Below are experts of layer 9 (counted from 0) of a mixture-of-experts language model. Rows are named router (the router's row for the expert), gate (a neuron's input weights, with its number), up (a neuron's input weights, with its number), down (a neuron's output weights, with its number) and show model dimensions 0-95. Each number is 128 + 24 x the weight over its row's rms, rounded and kept within 0 to 255. Numbers have three digits each.
Before each expert's rows: "comes before" lists some tokens at least twice as common just after its tokens as in all text. This comes from a sample of Wikipedia text that the model never trained on. Tokens count by the router's weight.

# expert 25
comes before: " |", "%", ".", ",", "–", ")"
router:126160131110124115136139096114131107159148118147104094171140152124104112156144155162114141125079103153123147127117106117168144073145102146175156136186104129175156127090120142150092143103126088111112148152091103148137135124096113156147146155099118121108157153112126155101098123113150094128
gate0:147167127138191121126132158151139145120087112098149146151117115083132111091126111132117144158101109129113111163117118132120165116158112135099127108140153148174129098152127127156117099134150146134087108157172179096174101114155177146130140174110141124110116117112159126121167136094126117101
up0:092109194100089123152127119110124132126186117185116121111134151136118104173136113115164161096159134132153134116152171142158139147124136109116154106177104110139101167086160101138127135102104156143109151124114118124113167099144129103130114094151125158112123129120110084116115127114165146133
down0:152131135158139125138109163124140146139132130151107144115099091162136111098114103130113107194114144083103097143125118135118090120089129073134122122124165207147087128161144120179150164141134150133115099123137112103169127139158117156112122119083157149138164133119141125135097122142128127141

# expert 21
comes before: " |", "\n", ":", "==", " ", " =="
router:118094089123152101129141087119148136191140145134110107143148089131119138115135116120101117101119153119079146170131124107119131134165119108115157155119131167111133105119111080099138110131095162130146098167098079130082141148074113158095153166115099145156134119151123109123092105131126135118
gate0:056184142093123166116115125168126075135135137136123141124106133150136161143146145121120132118134125108160133085140154130119170159122159162119118121119176120134107120160123087103094131115101099121123156125118159116113119106093095107135131073099106147110123101163115134141134166145091104111
up0:116156084093122150109134108118080090122153097128150142112113124108153102119101123124155088129119144138132130119109156155086134145105131170146148128167138105121096113104080122093125115103101172195138144099163138146129109158150177108141103123121143139126133143181150127114121169154136149132
down0:149162169118116125107114109103187142112103126112164104141102146126119082115135132151111152155124185066119147163122138123121134099120164115123126142133117094085096121151117087119108115161124122115136122105080123165130147108099120077153122168145164109139135117083153145113121123150110143136

# expert 0
comes before: "-", "ed", "ing", "work", "on", "|"
router:147092108137117129116112114141170122124106120148116125157181122142099130139141091158122079144134144062147145117155169129122176115134128134140113133099110136119121139133129084163135136109142120105130161095162105129130114131146137141152152081124078139137117141175099100187079130162151109128
gate0:123109109147092113113114157112117149112112089147078155127113105169146118126139133163117151078135116139109133142122142119154125106161129089170163138123104132177163112106091128153140126172158104150101134134138127104146134125128148137096116119152152173137112089126155118186172136135132111186
up0:127120180172139137180120106107133117114132139170126106120108153073150118145130162080101094124126092129098084129134176168090119177101130132115128130169141139140121143134145129089137131092128139127126063111115143135132124130146138136176141107145114131143146113139157145161141139095128141088
down0:171112097140130144112108129131097145150129130140081094145094112120148091121138107105124084119097135115079111094137126095134162113129101147098084099104146122192116105116136132150160125153097146127091117117103104149099142111120129137129131110091164108134148143165135148168087134125131082162

# expert 14
comes before: "A", " |", "C", ")", "S", "T"
router:152118133108127105122133113067155173140113131127120097155167167111134158130125104138157179123121100127160132066146109134139148102090146104124105159099103159143157104130142113118084102075125138137131090155128134148154138155129121128136135194109106129126140106127095118124103128093098149133
gate0:124140164153163090106119145127105100090162148119162100112116124085138126121153113107127105135158115100139146156136112166149119084115104094105106135148111112105130157139161152123146103173136114122150108160182128129142164139106124119170086078153122092133156140134140123086142112090123164113
up0:146160173136139127081134140084089109129134173106139062121099115125121101085151127115119103142127140118150125110125168132130106164116149100119095121126133172150140135118190113138144127151138143091182095145101099140082105106159104130135124129163119099151142127112138154158117116146142123146
down0:167112110174122107131122125142096138132138171105148109139125106096126124154165106100180105129156128137140103136153100116166129145086122100159139111106123148131113134110156121100099124093108147090130097150182126130107083129125081153110154205129114155105129121127082110132136107135113132124

# expert 5
comes before: " ", " S", " M", " B", " T", " R"
router:125138159132098124140109128133124106181109126141121140161084144133104133131090108165132151102100134147115130163134120109106113099128088099119136141129141156124164139128131139115090072150091124152139127092073097118131133115111123107100103159143102113133118114133118175139101067132083098072
gate0:166101111152142156156137156166109125155169108102113146100096156130091083109154156116129107153123124128125116097097077110110115108154132098114108134129129167128120098150144141099153147105166088157130125121156149131114133165171101080158091126120159148132178117129122117120093124138099121149
up0:126118152128098126077122136093172150087095134163119126138131057084153149127129097148129125079177129104126169156117134136175159138106121144159139119125146121113126130134122128137149122139127134163144107110161099116109107092124118174092124151110114085124102169126091115145102131117162124138
down0:117107119143139136132131171117174112145157137138123110137116132112118106144141124101118097170159112088146106130094095090151194116082098114164107166130129157135102111174142123150145110147125126137128164092133154109100154082113083158106115118112118129130151144144123120165090082143113123147

# expert 27
comes before: " the", " and", " a", " but", " which", " he"
router:159145112087151145122149127138121152112105138122129144170100103132078131075107088111152121117145132154140120145121131089113089110170110117088143083104181164129151101128161130109164108126106131137154100168114109105129117102088170104111109108133135125116107121126152108146104107114161162095
gate0:133125163144151136105156154155163133125087141168113157130080116127138162187186146156081118119102130126095119105107124103093160113167133131137151176167124128122132142087129120123163151174135163134159086105149140112131144106141114169141138163120146133142126124133136141129135132105148152101
up0:118121097099108122158100110099088136125144132101138109107164125147144125092106119124147141149136148141181136135133113152158103121067116151094128117094112113137115112157123146143071086072143106121119187136130133156104111141136142088110126100141103124078127169121124119139114111147115082156
down0:146112145143130116105128150110109116134129179102086150103086117135122098155117112136110081140096140121127168104101153139114107104105119149130121114113149095158094169144091186130134102117134158151135076144095108125161141116131144145166095149089141103072142118155115143131176145134134138118

# expert 12
comes before: " of", ",", ".", " to", " in", " and"
router:158141090110155113117141101148124129125161153156090124140142129119139117116146107123142153107154128136113172147091151122140131111167192131194179105119092127135142132152127105102152103165159109142136117120102109129115143109132151133081145112124160134171117116193146112164152113122157145145
gate0:142102131117186107144118111115156134112152142138056157150115114127132135109177087125112158125143127163144118096118107090143137140107151194121137162164127122119147124151146105130119114102123153111134126084186118128125103096120143128133141132139145148171159166156154126110099160167118137122
up0:131108132141147115144094101130174151116157104114132093113140135119123142126138088140087157187162087148156129153098146111155156103091140151144092164122079125106100119094129126170149140159156141103142095110104104136140104119107127144135148116119147086141099094129163172129140115156102137104
down0:149155167142114137133083104152128102137096142125120138137131093146118106171100126112137153114144154156126159164172152125115109162157146144123129123137129151128172115167124127110120135110104154179141165159145134153113118168158137119081082087143102135111162169124087127102141137140127091166